Experts of a small language model: 64 SwiGLU neurons an expert.
Below are experts of layer 4 (counted from 0) of a mixture-of-experts language model. Rows are named router (the router's row for the expert), gate (a neuron's input weights, with its number), up (a neuron's input weights, with its number) and show model dimensions 128-255. Each number is 500 + 25 x the weight over its row's rms, rounded and kept within 0 to 999. Numbers have three digits each.
After each expert's rows: "gets" lists some tokens that make up at least twice as much of what it gets as of all text. This comes from a sample of Wikipedia text that the model never trained on. Tokens count by the router's weight.

# expert 36
router:480475499530506509510488562487508496469487474486512448533476511480506521490562501535514460541519474485504542474474480467489499514505530481499528512469535520476453494501526510472523500479480572490486485482503517529487486487504436486514549495531513486526524488459526515486452497438478499511555550553540498482493546498483514507469516526526489513542503493463515470529508428517509501503501
gate0:504494434474475507506499498511500521450500509506485462514478499496492497547456502523540464529455510517473533508500569545493487518466478491516471496528514496529510544480499505554513553504486546517480473526520537515499499488529470504484481507514496514485452503520519496489512520502525532527514515511526515507483463491474492501456548513511491536466511473514542470558497473499515481542514
up0:525497445451484521517505502495514506499493551494482481522459523508490518528467527533521501543481492504511532504519538522503472514476486485522522506514500471538516533498500509552525559498479552511509500521519502516510498520549456498457472502512484522500470476494499531509518511474485512499514499543536484523467510498490496492441537498513515512478506492531515478557475469496482492543499
gate1:460484493508527495520493520500501515490515474472520521506503546541502529485495517474503499534534519500504555514507491483494466501541537571499507518457527483481468483471541503505482520474512537517469475493484508549513490519478509531484498506549521499477528479489520496523561506524504532527476500488517445503514482478513595509478497503471482494509486464477543457511516503458513511532495
up1:478557528520531504507504505478503494484501483500471534519519469509523555492494493487494515528544517527490502506497484467496506506477506503543460493518514492491518503466465480450488511511550558481530446516482511518506515465528507482491500489556471466467496533492538466491533534467502503496445499459520504502468491508506536489530503489484490468516499505486517480510533450498477512517524
gets: " ", " A", "t", " P", " S", " de"

# expert 17
router:485515488507485497570563509526458452490478485457499497501510508437524520467515489517511465501507447448518534488480518478485515525529455474485517489504537535506467499474531510491529462543497531509502491508472504514502472497471462520534468475519491489536525488494482511460504496483509520499487531522496521480468474445484509546465519481499464487509489500516516508490510469507503510485524
gate1:509490458457488481507522522562502513493500479533484494478519487484548517502491476484506495483516490459497518478460501502438477543508505480483513498469481507522453532483499538506522475488492500513468502494497436520520461529489471553524490488468508470462484478478451506503500490503522502522501513458498515491517506517522512550503463461492503522511474503529520502516519478483491496479450
up1:475479518515513503489543460491515505526529514544510525533540521492539503511519509487461508485512484527515469531534557508487511486467552542490501502479511491433531484503463472505485504518486510468476493487477530510451530510489525506457500490520506465525527485519509467500484517522462477529491509483449487474519490476496498473528500524483516510460506500473480485465463559487543487485497
gate2:514518478507530480489460533518511501495476489471491527520537484486479536472463469498481490514500521494541505475492518482466482555520534466534510492539473525495541512474478504480506473509516485511493465487508519541477476469523505515483513456528481486491515516511522511525461454506534450519499527459489498468492517439466539492504475449488498518488528535477509468496510478509493497493464
up2:510481523468484483522573460486480483506472483544527466474536491494520482474478521509511496532514454501451504508477529488506495498465521449499504503495508468465499519479510501488520512473504520506485522507477498478440506507523492463525503522506483541508495497527499481501504552493516504457492512533489498496448532511512474489472486486501453508515498504488491519521490506486462456493483
gets: " 1", " 2", " ", " 0", " 3", " 4"

# expert 22
router:478531438512480464509504524567468520517514520470564502531483513525470561501500474482459505517508518473523471437485481485502563532505453500533506558457483501505500486479552522483492525504469548544543472563493512541476486525477481488517496516505524456498514474521513520511530470479507494513495473454537535478510527497502528521493505480505445516475511533504518463520505483500536507497540
gate0:452488481436504469508494529520478515526484463527538517463514489498477490499501463455471525534442485507483466453505450490511508502518534529513559488511510509568504530452497476519469536528504497486516518527514531516479536526519486465519489530496506485518505484501541477529510495523518475514502523439490486498507501467498505507572487521503495458534512467460499516508470459497516530468546
up0:461476464455473454499513538495509491493491484555549531477498498511465515463494498448520513482499530453476482507468457508489531494500499545516532499488511517514472474492464460528479511541494504474513456524504503499476558511473474509460500481471480499477509533502560511463543516492487453527510539456488485514486504520485523491503459520512496517529478471497492489509520472484505523491543
gate1:503497466488520519473482519515497535506511472461527493475489467463519484495502510544473470504465486455527478505552484529521517507505505508511494513509455437486550490530521526429499512505516469528488488511466520517485478554527516479531490507452494496441487495476509510529487482495510505486471511499504503459488513503519495501529505506505500463487518488492474497471525502488478520457465
up1:479520539496513490499472503512531453512496480524487471491487464485492505494534472466459497482505480529476543538465521496535483515495480492482507460529501473509494526474472515567486507493496492505481521462545497498572479485526538504483547473556501531479524510502502451481505466514521510503502517491493490512513469506467516542504529511534505482529500522496543499495501496504477429500494
gets: " of", " for", "ing", " list", " known", " For"

# expert 1
router:511501449488490503549534496495462507552528494477515469519524509470553518526519493495491482521499482490490483465493495492486492512512502517531501556479536515484502490508514553530468523556516515506524494540463518455484479536504477522509492478487499518538525480478501491474443469482439496504505594475534490472505512502531492488516504482502481530507484494502510487547471495538522525465483
gate1:509478498475505496493525495531465465521492508500513502523497518497513507573548483488479492559510511504468469506483462451481490449517508498482488492528547517511509502503456507502478528486504501498536481512515509471511507500518493516505513472489471555501464458453492510504491461487477503468471457500504528513526501543523528479486514463472486486551487482504460484486446513505537548520498
up1:480487541478470495486500515466457487524552470463484464463511454518503440532456469520506525503457498501510468512502475492484522510504484481508498480500510516490500524490495502479490547537489529494486499477516504500478510474466472474495469486477517533493517509449494493498483478477513494506523509526460546516449493515479474493489505495491447472515498525501473524469489509504495484515566
gate2:519530504510485466493521515469472550524476457541553492505511530454497478490502483541505534465493554544497478507479523496515485469498471457487469483494525531500480466525514527477511500500532502538565514491499487513501464490506505507476459493454508479521459447454497504525453515501468497499532515528527500480519474486515473468524517484512475529471497525524503487485456497535470502499519
up2:499462485473499519474478487479511456467498506425438510509512489508535503497520503494490479542488479485529524470508506518471516506494488540514501518529472483462471508455477474540465481502449496488473460517467516503499473497514493478489501475517498488489468510505504513481523490503520518520465531473469511518506529481492523533460478548499513513529472521480492486503502518529514523498457
gets: " was", " as", "==", " =", "=", " is"

# expert 34
router:512531489487476458520515525498493512529511486480519457500531500480494509534463486491517452480500482470539513505499524462475535498524480476503504545480548529488462494463492514521489504564499521533524465516485532525487479529481508534506522487507513484536527514528540521514492512490494529522484486510570490487441519491498510494516534519546445537553479523493512503501481507499500518498483
gate1:503508497488524485511464484509495461513521476528491486541506500465511510503486467490490498516449470494568471504497545507508502522483495496509439494537479509498456546480487505499483452531482466512508487521490472487490503498482469500481514533478527478511486497509508491498499515494516461497459537514494491474495484481540494530497485486468495517545500472508477507490522508503516484505506
up1:504514519481514498490449515501493508524478510529489464507519537544509533519503474527507539498495488484457483518545528525483492478485475447490507532509494476498510520526475488535492415504531517523504479507521504500462505545508475466494537489500523527476486523538501494484532552499548516475443550475459520500514516516509493523511518517509539502483496477532462521475499485528498499500475
gate2:488517532519471489504496514519500529447508521497499523531501499497486513521466481479555474564471441479548538514489507474533517476510478472506500486459494523522475531490512465508490516514460548495494500530460492504451537519501511485499453525502486483549510534516521511492537470506481409526470477515501500485485495496481508503471500510530464548547481478468529479435507507513519490507482
up2:491543536530479493518459500502542512412492524479492525516537526469488518511468495472501510516460480466513547504488479482539482479530498498505508491434509521527489500466502500500487494506478556524485515502468492515509463525489492470483450510522480470499499539494502471497509462496500459505473499514514515483483495476491507504490458480517481526525465518495551503440523498491506523479477
gets: " the", " in", " a", " The", " an", "The"

# expert 3
router:550528455514477487501515493542521496533516475508525487477498531480517491547497509505487467519490484500534511457505588505503491529509497521488501477482504496479470506474503509525432491528491473484521472551487506529525484496483494532516516523485517479499497473467522516469486492490474484499525488496507492482480524505479504513463519565512491520514549480477506471551475520460490546497497
gate0:494532463520489512550511504512523502515511526546524470492530541512502530481490503497486526491524479509475487498468454450481450509478530473501528494537529531506496475468508530478515445514481506511485533505492538459515552492516528504491500476504503518483480539524532495516471490490499483511502494473541495492552479495540502519541499519506424515490495545542527496547480449487523555499490
up0:486472517478488462481511496540466476468508504463484525519493495508486477475451525497499532515496528485511511530532512542502531493505480484535520522456465484539508525512495462529508546488482479508507456474502459520500505522539483510478505498486504465527527470484479506501516516516483498463504497519490529492452522524478527434490483469501555470496497507488516469473528527523478475503516
gate1:499535503492487492526528476525473457551502470529524490525500492495546490506531490487491477490466516534469486500485519485520470552459509516523504513515487494501499478489466508509490513486473533425481526450484531477518498506507499499475446486494509476547453541425446545506497467512469509499540479549487510487472524480519471526484499463513466495505498468518472486532531512479494516496507
up1:515482511489512485445492528494548499472541503495503480497493483515456543479493515483506480494519504445512506513521529490509522482528499503496481439470515520509490518497529477497500477500519448575501474543511483464483510467488495484541535516506504531456522488552543470490527486485548489522472502435486503474508475508509492456502486513502538541506548537512536516516462489525509499495503
gets: "s", "e", "y", "i", "a", "t"

# expert 26
router:545510429492479484483572509529512490492501478498518492498495508511543516498508480489459480541507461498505524484507566483527541533533440492546521482455549513509477467504524504553473487507499485506506494526492547499518497504453492504483484460501557529516529451495526518480499491502450499543540481549474486497522495485489509507516513472564461484522509531478505483478473487530549518466507
gate0:511487502481485500462518530514519462480547479485495504525525522539506498531508488487464485502441510460552484484505488509522507477492460518524463530487518522499542533485501469494463476512545507507492484526534496466461463473507528476549514522490501513518509508492497538557477516510481517472500520475477474530502496500509471556479493513508476486520514514477493474486501512519493493481480
up0:536540531504495454468499521445485476504535466538499491470524505521485531553532508520470550517483440492488487506509453492534538490491510510492464495494486502510519516476456478500486491518496505480534498471464521458432483503524482479497480480512510505502486537488471493495500526479473547488479467537495536508487513511506488544458489507486494398520498474460490489475486508510494492463474
gate1:516491499488447522489534532485502493497518491498498519524524466519483468509447543502494484505543555463502456529521491513521519514507509485493510506447502503476496461451492492476484467495455508496482489519479531520509492506541485503527477488526478449488462481529469508535531506473497508495516497472479538514504511542506467548509553471491461531526487507510508531425506501506531524525537
up1:517500502538453517485513435526471496508513481464504529529493513511494500492475518486449471517551521504478492533510482507516521555478520485505501509459493471492514500512525457462510492481469519536484536525494493516467501523448475498508510565506501477477487514507513496526541527493545521489516486459469547524478512535512493515493559490467487504543505555509535521450523522496497519493521
gets: "\n", ":", ";", " –", " -", "):"

# expert 25
router:478499512505482479513495553490494534495515507491517498529532512488512512522483533540504501511557461473507511489474535511456526471491512470542514498455514484477487490473515563511496522496480492514482457489503550523453510521504495488547540512525508482517530466503538477485484485511524500544523455473511525467489533473515535540525506548534480518508503506493514450515481501504489505483437
gate1:478535516493453474524487536465482484500485487495474493527501528494471458503515479515498466458505460453505548504496553504463524466468467471483500519529496475497544503485552512467475503513548514480514491479498514473495528546470504517589547498492510514530497473556514497554495461476489553492489502467503562525488497522484488541485509489511506462497521492510495500464485475471494521496472
up1:471501498522488481536485501485481501487503481498520475542496516476483473440555488514479460508453508524504569534472510513466475487479480534525500497550502489494525589493546501447505500531513493482493485483505516459505513520477497482579524490497513499484470502529499528524497451491508535505479509543498528481486487502489452544505528506483519493483547515478434485477511489519500465481526
gate2:483502496510507543478477511541513515485548488491493516469535509522496484457495507504526522457506463475537495485466490520490541521485509467471476519480529456525495453523474501572473520487476498470488459474512539489506479472499443518476493469510470528490514509522540519523496474492507496504507460485497465506535477503559490521514510485501502523490550456501533486476456492512502506456457
up2:452513482518502515484454536521516525482560499501504487463522496518498502477497545483538506499500495501557503505502500501440481536454467482427487545456516480508495508508482481519499486517481486428477470473523546524514482456517501464452489417505506445498497515500488493487491507502485509526478473478500452515570471504543464499494535507489490509515539490506521499504497452472484508456530
gets: "|", " ", " |", "-", "===", " Total"

# expert 11
router:525520487484482484550539494550489515529531489505520522480516518477519486521483488462519497530507482446508508452469521511490519504523498448549537522499534496504493484484528480480469532507467502495510476537476492530503512490495499484527515471511526492542519466494538515479461465476468547522545485488511512517457514516450527525505508517532450497522514487497500479528494495518486527498491
gate0:493553536510519529457432485506509487519527479500460521502494469488524489486516470535487530485451496521509503494492511457482529509484488482471558498500513470529517471480471523530504500513503467516518563504512553508510482492509486472501525485492535493542496513538546465482500515499523529501534513494445505513573483487514472507433510502498474441524486513497466522503454517479469472520496
up0:518493496533538510475563516504495536493457529476502480489499489512493501495547489530485529515473495507503544478522471495539521478506550501477523451492495487527531501528464507490530495469530527468457497535502470509453513541503500510487529474510501547474500468534558506477497507523505520464564467520511512505548455490493490519479476490483517502525521489482457469495490518501518516495486
gate1:497483509551550499534496431515512487494526528501502506556498507547535557535489467519527549458498483491489502507518525494481536509479516498489492518499501524452493491508517544530477511525514524494453447510501485467508463525468471514518517516535480484471490519540493508471493456504471499502485515489517498487480500488511519459510504505528535546493541475552512462496496561510509483468550
up1:523495501521548509522513480513551499486522552507509501527509539527543494503498487512531448491502459509478532503517513482450516528472555489492505551517481512491523485517525480519501505564513527509454440517498467429506468528498470475511512530532491479497507493530498512496496459527476503502478482499484450499479485485512526519473514503484529547481505516540514507475467515479515469513529
gets: "-", "|", "==", "/", " -", "–"

# expert 23
router:523513478542436502547500482533497504527542511478523499527508570482496525532540473519485508548480485502526523452440531494440526542517506464511504482489526508510505485497497499492485516531477523531526483524500520491491494496466522489492479472521518497561519478477501517464477482474436500512487494532470504451513521474502509519478566510527489512505520532522558474494442485548506507430514
gate1:497539488486525511490491500515493510512513483506470510487498488528506453434491458507480536513478508504472504462481448492495523485530483500511511477476538563520479512520507539477465487499494520513524503536557485542494491450471477459494480478489489505508478497467500522495483525511576516475482527506524510492505508491512508487502520534481458508511457521488551481494527480460476524520515
up1:469507470532515512531533508485514508540552490468493535508455498553496489526504518517520488466485518485506457512505493493503461438474493480491496511468477486496484482479480505501460486447504503471492445470494481509466486475562501518489541557515480474538517529478500513460505476491569463499526498484523533532517517538472534504489486511477481472494513533474500475509476482521534478483455
gate2:551522511508533498541446463551511484491546511510484517506533501518544487493531523504460517540464492485487514482495476511508433506504515462518479472492485512496515496521520494518451449505453509448540510525491533509486506463408477488508475481513493531526512474512493528487519517510494493480485482458501502476506501469512488474485498490498498471512503476510512485482546531497506527447504
up2:463489506482523524492512533461491487507503495493530500505479510537465492502483470509546518489531502526503502484549507515542527449531496540500502499503507525496498507500471505484510533493516510554493475438509502484509479503579469493520505488456511497525523514471508458489495476506515494517523528489497546553502521496525512518517511530502499509476455512490525496532507501504521501516484
gets: " of", " by", " to", " from", " with", " that"

# expert 13
router:494527524524476494519481469506509512485503499478492525501514534492486528494545513515533483523492539497559476485502505492480517508508476451511458538512517510468464462486529495522446494505484486506579488575476521513500497504479503480542516497515493475491501486490518514494476477490471509492475491493504447476513495504445515533437532543513491507495504536494496498500477515510518539487545
gate0:490484521507492480555501515493517459521461500488521449528476496524541523503484510479475546481478494481492473516490468498464498509507519512468503516532489520470480478522515520510493466484506504513536554485474557504504508501466506522470515467497524495521519494491518471513464520476569541462501472519505475488499524468497478510511494537497543501507526504497488489517479503522503533498502
up0:498536485503546474453480512509473540505478497501497508526469495520486480496522464513483552533503508493514487523537527519521531513514524465507490489511521529477514521522490489543486500497497467514505485500469468514511454477534480498486515485498492493477499469544509448506501448541458492506540490461474509454495488483499510486484512524461492473479464483491453520480468459514519507503534
gate1:497513498495484476548531497480510524485507507531542490465475519514494524475445500525504472477518552487533501438477470531511492501469491480493461496474504499484467522527495479477492503486475511464499528501516468488460516515487464511534501510526549479510498503515522532490506506553461506504504523505473526491471472521449484512497474565490521477495500510471512494487462513469485503531517
up1:498464464483505535471445491508521512515469458457478485498495475524530486497541487477499484497482472509485455516481470516508531528483483555516522495511487506548503470507524532477529511500519537534516472477475517500509500484555466529495496522519546476515521508497493494526468482494538506518456507478494515516528474494518486506510489505486530495496472482528495500515521475535528488492519
gets: "e", "a", "y", "s", " he", "al"

# expert 21
router:485487521456473478518521500530489473507495482477499497464496527466511491487487493486470441518507434479537524493531536463457497514510487467560496562511550497480472501477496496498511456523479528510502458514529514514505482529476507483504526495504504504500515460519486523512473513490491537540471513499503488460510531457427523492489524489488492522513491508511518481543471493511496470436486
gate1:481494496437486522486509486489521449549479507494505492514509495525525488500504530497538483514528505508506526484522485498512532504493448518509479507497520475461496472512573505511495532503486482500478497496537551470526497497441508444496498453472517506543499481500542512491495521492461539511544476502463502523511530478514525516469503481514509457522497480538537523478449460521538500512495
up1:484511511512499490494506489518497472513493506466499451517551500490496518497514496485463494512491541534482517524511508458558480506523473527537504487544522517477509496513501509522516541479482485506520526537533527466542502479460497469502456480475520506541498505489473470544490540514458468519500517455518519469535519512496451511480522449497461505508522493462511490501481503498508516485513
gate2:513534497431551498520474475510463513516503507537520483503524502508519463548516518456504496507509487533483548475465465464498510521507516537501488493497455451489500469482479486554481550481518512471498541502477497481544505503506518549491466522502524479465509476496493515483507479467458470435503498511524474483508523520538523449534476539469474483503460523485487487492508536532500499464474
up2:540514485475525503520494499496470510545461494519518481514509480466517508523486544492506474510513506490505556468466506458525497511504502541465489483475481466473550510506456499556481517458497493497504545519465495438522507503516523478466494488512479475507452509494514490442506474486480468466492513545482503503460501547494549473537470535516502490551502501507502487503542517492512498495521
gets: " |", ";", " /", ")", " 0;", " –"

# expert 10
router:486490491499492499534515533505506472526497515491496492498489513501473527492536518533505496513486485452529500527500527501488535490534457492540483493478525533499454470501522523485497509530481501507527523509434481534470504502491446551543511473474489465491508498496502535475484500497432518497502510476464464513474509497473525519479482522507468495529505532491530486536498510527505507521503
gate1:499530487505523534511526489522488516528503512489506474490525467479527545466451490539486480512518499529515554520494526493520483517492486514486494489459496479479528514478501551482474530494510459517497478554522499471470509545548503500512490514465517457473487489503493469512492509537482498485466533482512508484512515500506462509506513499524501496507515496480470482520478502529532498470465
up1:530493522462504499472479534530469474494496479500525514465504477531495499463509478495523476506518488511488515483496532511515496513523543483524505528495515490526481536509508507469453491540513540519512533495510471522516484455487517526515510520480485525508523501451504530477484476494540522491508488499526512490490545462533487490452492460509475518515451509538473476461492469500494500505519
gate2:503485486491482444479509471466512456515498499530497483477509501467514482489537514499503508509462502504511513521474498542517506513529458472508532510535553529490439517514516497502492464525530474471519532498502508508500511474523517518481480516481526517476515478459490478511516519477579516541498475465503538478482486490503493494482522455544491525513474519507557533476513485473505526535536
up2:541495462501497506510454510505458505474514476481508564515537495497524533501540502519505479518533469497496469445485473509453504512480518533439471511475473455500481502428496470499496533503480514491475498519513445497474486503529473506509516485517496490509498457501500530532504502523522496503475523531499488490492520489480483483527551492495488481471480506564460519502511495526556473477456
gets: " He", " he", "S", " S", "N", " D"

# expert 6
router:482480489463499482519565508545500477507468489475493520484490529456506498531497497462497419537485495524519530516496536488480510512515454491517501481512480508474481496483485509534499514514472470501559521523498507537478489523478495496487536484507511512530529475472511489495478484516489506530486481512493497522504511507501536502459536485503442522520520480440515484537491499492507497465523
gate2:518494530518494526468565471463517487550467469490504475506483505531500505516473503498558500527514447491515507469493475527511478485520501514523472516492471510509501519535508473481491498508480498524491522521515532510490493515543492461519504516473479504491468493523513463507480464487493495493511504529515517493486542485456489484518567515495431470466473481487499491498489525496524477484510
up2:506510524471481498543482527478491505467493452489494467521474500505547463495534469472502487512524553524485495532515462505515498526535511500499527528502486497486524489518510517498517514508511495494504517483512502517477479468498503534496514511527521519541479477529505465494497523499504504458492518519493510506507512503508484472517499476505527496487511524535487525516478483503539494472445
gate3:519479445522507469440488538512498524517494478499559515466529482501490529480477485492434480471461497525535543494483469535467520489518509514517525566460488482502526535516506479502526496468538512523538493528469497489527477523467532454527518505457539489487481495529502537486524521544445511531530487500509495526535457511501515496516536480502482485516503500449501519489568501554480537545464
up3:538503504473457528528515487510502471487533513512472504560453484474526493513487471493516487502544515501463484551524539486512474536531471487470500487533500482498471462454495535477479483511490475507474466495537513480471521488493491540442501447507494493487500478423539492487480533464493471501537507516427509515460483488514499463488493499525482544493510511522470493516477515470503473473506
gets: ")", "\"", " York", " University", " Street", " County"

# expert 4
router:537539457511520493471519506556496500520543477512511533519529484460494558512517442487439515501528474479537478507476510478513526539530442492529504528501474488491494485457485530505507494506485522496544453502494494526484420481472511530483512452505513501525509503529498496470489501528481495515474496532493447462480516488501496506484546509483489495530485542506489506541473491498542470490481
gate0:530492511447533498504434527491525467487521479550511498469490516454501501523519556472467474461500460481531493487532549490535524513514498506520493529439485432516505479524474520522486512559520498477507472503509496516486526482508446477522511520503504480463514525506510513492512486483490572516513477469514466520471488532465498516523502506578516502487461500472453496502452533483530516476535
up0:501479539433516480487458514516550490497498499492496527448493496512413488530526498534502506446521490463511522537493530494508480490483500464484485496520520483508516476518503488538479476493468522509492432483505520524496511493498487490513528532502482490500517509531524499461499506517528490473541493491527460540532499513464498495479532516555506504492461480483500496481466487508480518506518
gate1:488526512460497524448442492525510484475511467502495531521517492486492520497496446442465473542457497489547510490486502508537547507496483502493477459536519508508534533534493473508496504505501471546521509511529525504491501509462503531527485486492511508500493483489502476524460486503488466518499515489539469482513466474508484503570539492491518487542495477532502519444483492490506493469491
up1:527472510513495520507516506502505487523531492491497516464462483541527454481472529520480505495521483517473525454490485496490482449487538481522472494541505510513493492486511490495496493481562544456487494475510485491494509505485539521494517521486470506515486479478535516448506491491494541459497507522501512544502478439501537471529504472516510479499543488518466492501535526539476484481493
gets: " the", "'", " on", "s", " for", " his"

# expert 0
router:532517468495456491499493543537486507492502460462530476506497483487510477525476502477488488506545457474554530492506529466442512514509454453502504508521517546455513507445510549515487508533460553501475442504507506475516485491460510493532472472516526478505514496505504505472505485464485513519509495482501494476490491492493516494502510497541465544544509540525494478514457491516491489506482
gate1:523521482499453520477467534529541459556515477495494513511502538535475531504511482498512512482510537543498468468516533509498502482480505455509516507507490463471491502512519493465503498491490475466504501546539541431469499472513534487510471512501467436493493504489509508508498506477493470499495494504442535479477450522459514526526536484497492468577506439502461531522532480480506476486523
up1:462476474549512496524488467498437506477499492508498525499496464509498458502466546499521484508492426468494481530505497486510493512474484518488499509496498526489544498473504524509499483500529538536486496511492480563536509508492491471484507470518515535534556488518469466486511510468533551483473506507506490519505539499526503490469467472523484534459473540487510430490505529542481480558492
gate2:513485542485491547465485494546519527526502539468505493533529485481512507496514492521490503526506494459541455477471452547470491492485517453493492499459538495530553491504495507483474534500512515521484470566486533468491515461500464491529511520517499487494540512491465450493508484454507507490517475518448509512523499446508494453495468523543500535492500514538460518525482520495491500479499
up2:474483474524474500486518449515515492526509533505473508474503505499556538509520512497467535529465520519504464549502492469483468525489522426513506535480539472493476501535459501479500480460484507506518489526516502543425457504522464508521506483499472549513487515480467531516468491504514514530534514520519548516509513502477462489509469503442500497471525498519519506480511498505496498501528
gets: " to", " in", " at", " with", " In", "In"

# expert 15
router:468555506547459478497484520499478496507541453511529519520505503507513513547535502497455488515491514489529510481504512482492507520532469494492491488493542537499480486487536485518488474569496499505566523510483509520515513468489508496484476469525535499505538482503559521496506486504485553534505560468522503480464495474496516540494538568551480530511560505496527453512463481531501504470542
gate0:484525494489508519484498501475504477525504487517459512476543496502476500501507510539499480498462507467518495568511487467475502509446514554547510482437528487533465512466502458444514504521497517511510497483546504526528497489550499512486488476481518528451473524484494475556500467525503513510475483530477511464504496440441534528457529521510504494525515485455491477523461473481504486514560
up0:503555495485505486518489523543484515489478500469476466444491514528516512493480538520496474512470495519462442470481448527505525498517404517488522514485466533462531478505496496481533494477481514544504532510486495457494511498472524485474521483537525526513495493498502505514502554499506517519474474508514504449522486518496520460514523466488475489469522494496516543509523517512531540492499
gate1:527497469515502499480466500486535478497501501501452492515502493532550511507502520528529496491507497458500477504496482469487513506518442477470523462503488524549489530504532467517441482523540548498440490494504433505474501510487465491505435500481518488503476478527513537494499497470481509534510543449467525510500468492493514505497474495505526558516519494572505477508511520498482475520549
up1:493511516501501484537526511492474473447464538491466516485538510468513477522499476500501481491458530507500503467504538498503494488511434506444507501503493520500485481514508526498485541517517486538495515495502518503498521533492484531536453538506488492554483474554495458474496477486478479450495471476503462557506498472457514483495510481512470503459488510520505499525503492498486484495473
gets: "ed", "ing", "d", "s", " used", " made"

# expert 30
router:502515512481488491499501519527491500548521495467495527528497503495460529508511513527500457486539501431510480480501535486435521515506494497538544527465502476512493499493524556530494503531524547508499475520495506504516461515507495519506523464494512486520513465502514501472507493486464502527496491478499480497491511494481527481472564485514486504501500514490532510519519473507509542491485
gate0:447531537480500439522491515531487504504438517487450514536505473485516501541491555524504512517484530495482522508515514514497527530473512493492511535472527493501458489436495554461533449426472526496464478473520514531521491514501525506510518481494522486533505512543491494488496504511524492479468517463454519501509566513476507525487548515490491529490519464479518529541532437454496547503497
up0:520521486503534501484524480462532474521515486468527540431491472486535481486514498524489532494530464510485503469490522484529474482501493516491466458526483525488506524540469483525462520553518525491504522507469458451502489459479477494479513527471514511511492503475502507503479494467488497462563493527538494498515455494511494488468493493527515470507516507499481455467503546518463454505483
gate1:484507525512473475519538524539482511492483542505468472491474534487493506517491518527473479472469559483491487559494517496428527504491499455486494522481501508465537517497515491505518501468501485501517470440509484509494533497513492474523553468509526435492542481526535503484513482493497545525530505487527485458533535521562511496479486573468539539491555503524493498541486545512481532491493
up1:524494509499530520500519474506523532484542470526497504512511483502519513496511522481516499567513480533489524508500506467505518492510553515517506481496527502506470478507485558486502487507496546482483489535496519502477506512528519477493497446556511522465519488512501472498522519483543517515553452532486526487453502506478491488503542494529507524499507512515485467524532484491468479497528
gets: " 1", " 2", " 0", " 3", " 4", " 5"

# expert 8
router:481505490532470471532487560555475476483491487471490483548507512508466516489466525509480503489507538475528509493500517479468517515519446477558494518518549476482465499490509491489496500528489493538514491500499513536469502520487491475519493481547524463575549487496534509464468475483510487503528524520528509472505526496471513550490538506522500492489504509474524512505497496536494509486496
gate1:511466530522490510496532533504485531560472455471498486518461539485486507524528478529497503462471506514527481509474538560481492485503491521512526497496512499471501520472483503527540504485489465489519485498482506479502478486518511513528514547527486489464520493530555486473505478483473529491455514535498493473502508489495496557494515519493517503514471537487490496505510545484518484482456
up1:492494528523497516491496456496519543543514493519545471500456549491487457487509465539476488467489529470505476516504544530530478495459469489513531486496506510513511499485505491505532510509468467479518501495502483476510498467516493514528498511516491465467498524502521514462503455520490556479460485468489461511477493497467515555484511491477543503521484524476504545494513499486492493472473
gate2:476522489520539512486551528487507538508537502480524496508519530471496488468497502523484503522533515462485525503537437487471500466499533477520456549461490471485520478488481510462537477429509532491500512519490515506504535501511493530473523476553506484560502523502509487484503489497462486505503518522516546485530498484486521476499521519539548534483525522487464507517545474484530529469450
up2:522539515493538537488478429476502548533503482512525510458480508485509491554523506506541470496487532538514470507510476540528544547499502510521474464532478501520507455510550473489514461502468525496515489476440488503490489516494497507510498491513458504464526470492529474526501508489479549511487475514443468452452513516503472543478489485482532471493522499499469536500462501468499479537493
gets: "th", " also", " since", " first", " to", " before"

# expert 14
router:483533483474493495521515515499424500535495500463471515517507536462499487515500476484437472510522483494495504473513523470524513507544496459487498470479551518492489488487481496515513500541453492517474503547462533501485495486477517528476525501507521490533502489526480520493479464490513498531481508484521521507461484429505503496502522484496446516539546477492489450561482497478519501461486
gate1:539516514503508541487511501509524544473523488507492493508506528524520486470514474478454459525503476499434487454504527481575517501524459535529510488502473519502517547486515528523478510497490542482483511484476463476505498525531467512466473454451500480467521477482502510507491492503485492521504540502529517481463489530509491484521552503479482525508488471456525485492498495517476466481485
up1:486536486537519476496513473497511439504540496459507535497479488474490486520525489539491507495528525492522523514502476496493492484433506485456512499486539540509477443505520519535537495495444530506547514516516508515507528514454509521522517506505437497479440512493551517542486553478513508510481469453485475478553540497458538542550448495525485471493539543538462509543529471517523515491531
gate2:516516522475446484526474478538523491530514514491499536551543502482469478534510522500501526496503440509504513485480507536521536501500498503520492469517503504508483473462507514532482499509493492508493511558496514499545483506510479509488498473540542541535485491455476528521542493491527535473471508505469504535449470499511476503494468508497527517516497480510508456532458484487535490444550
up2:519473448481506485538560478492488549523525476513500490502496503517507473528511515510453464512471497446497467490484512469505509509494481541477505463464481512535526468479480452514494517469520509507499511513474486501463481534455513542472494534458472477497534465475523496457536478467509496532472521480521495478499493495514527485458482500488535434529527514489502487510498539532517488493472
gets: " (", "(", " Al", " John", " (18", " (1"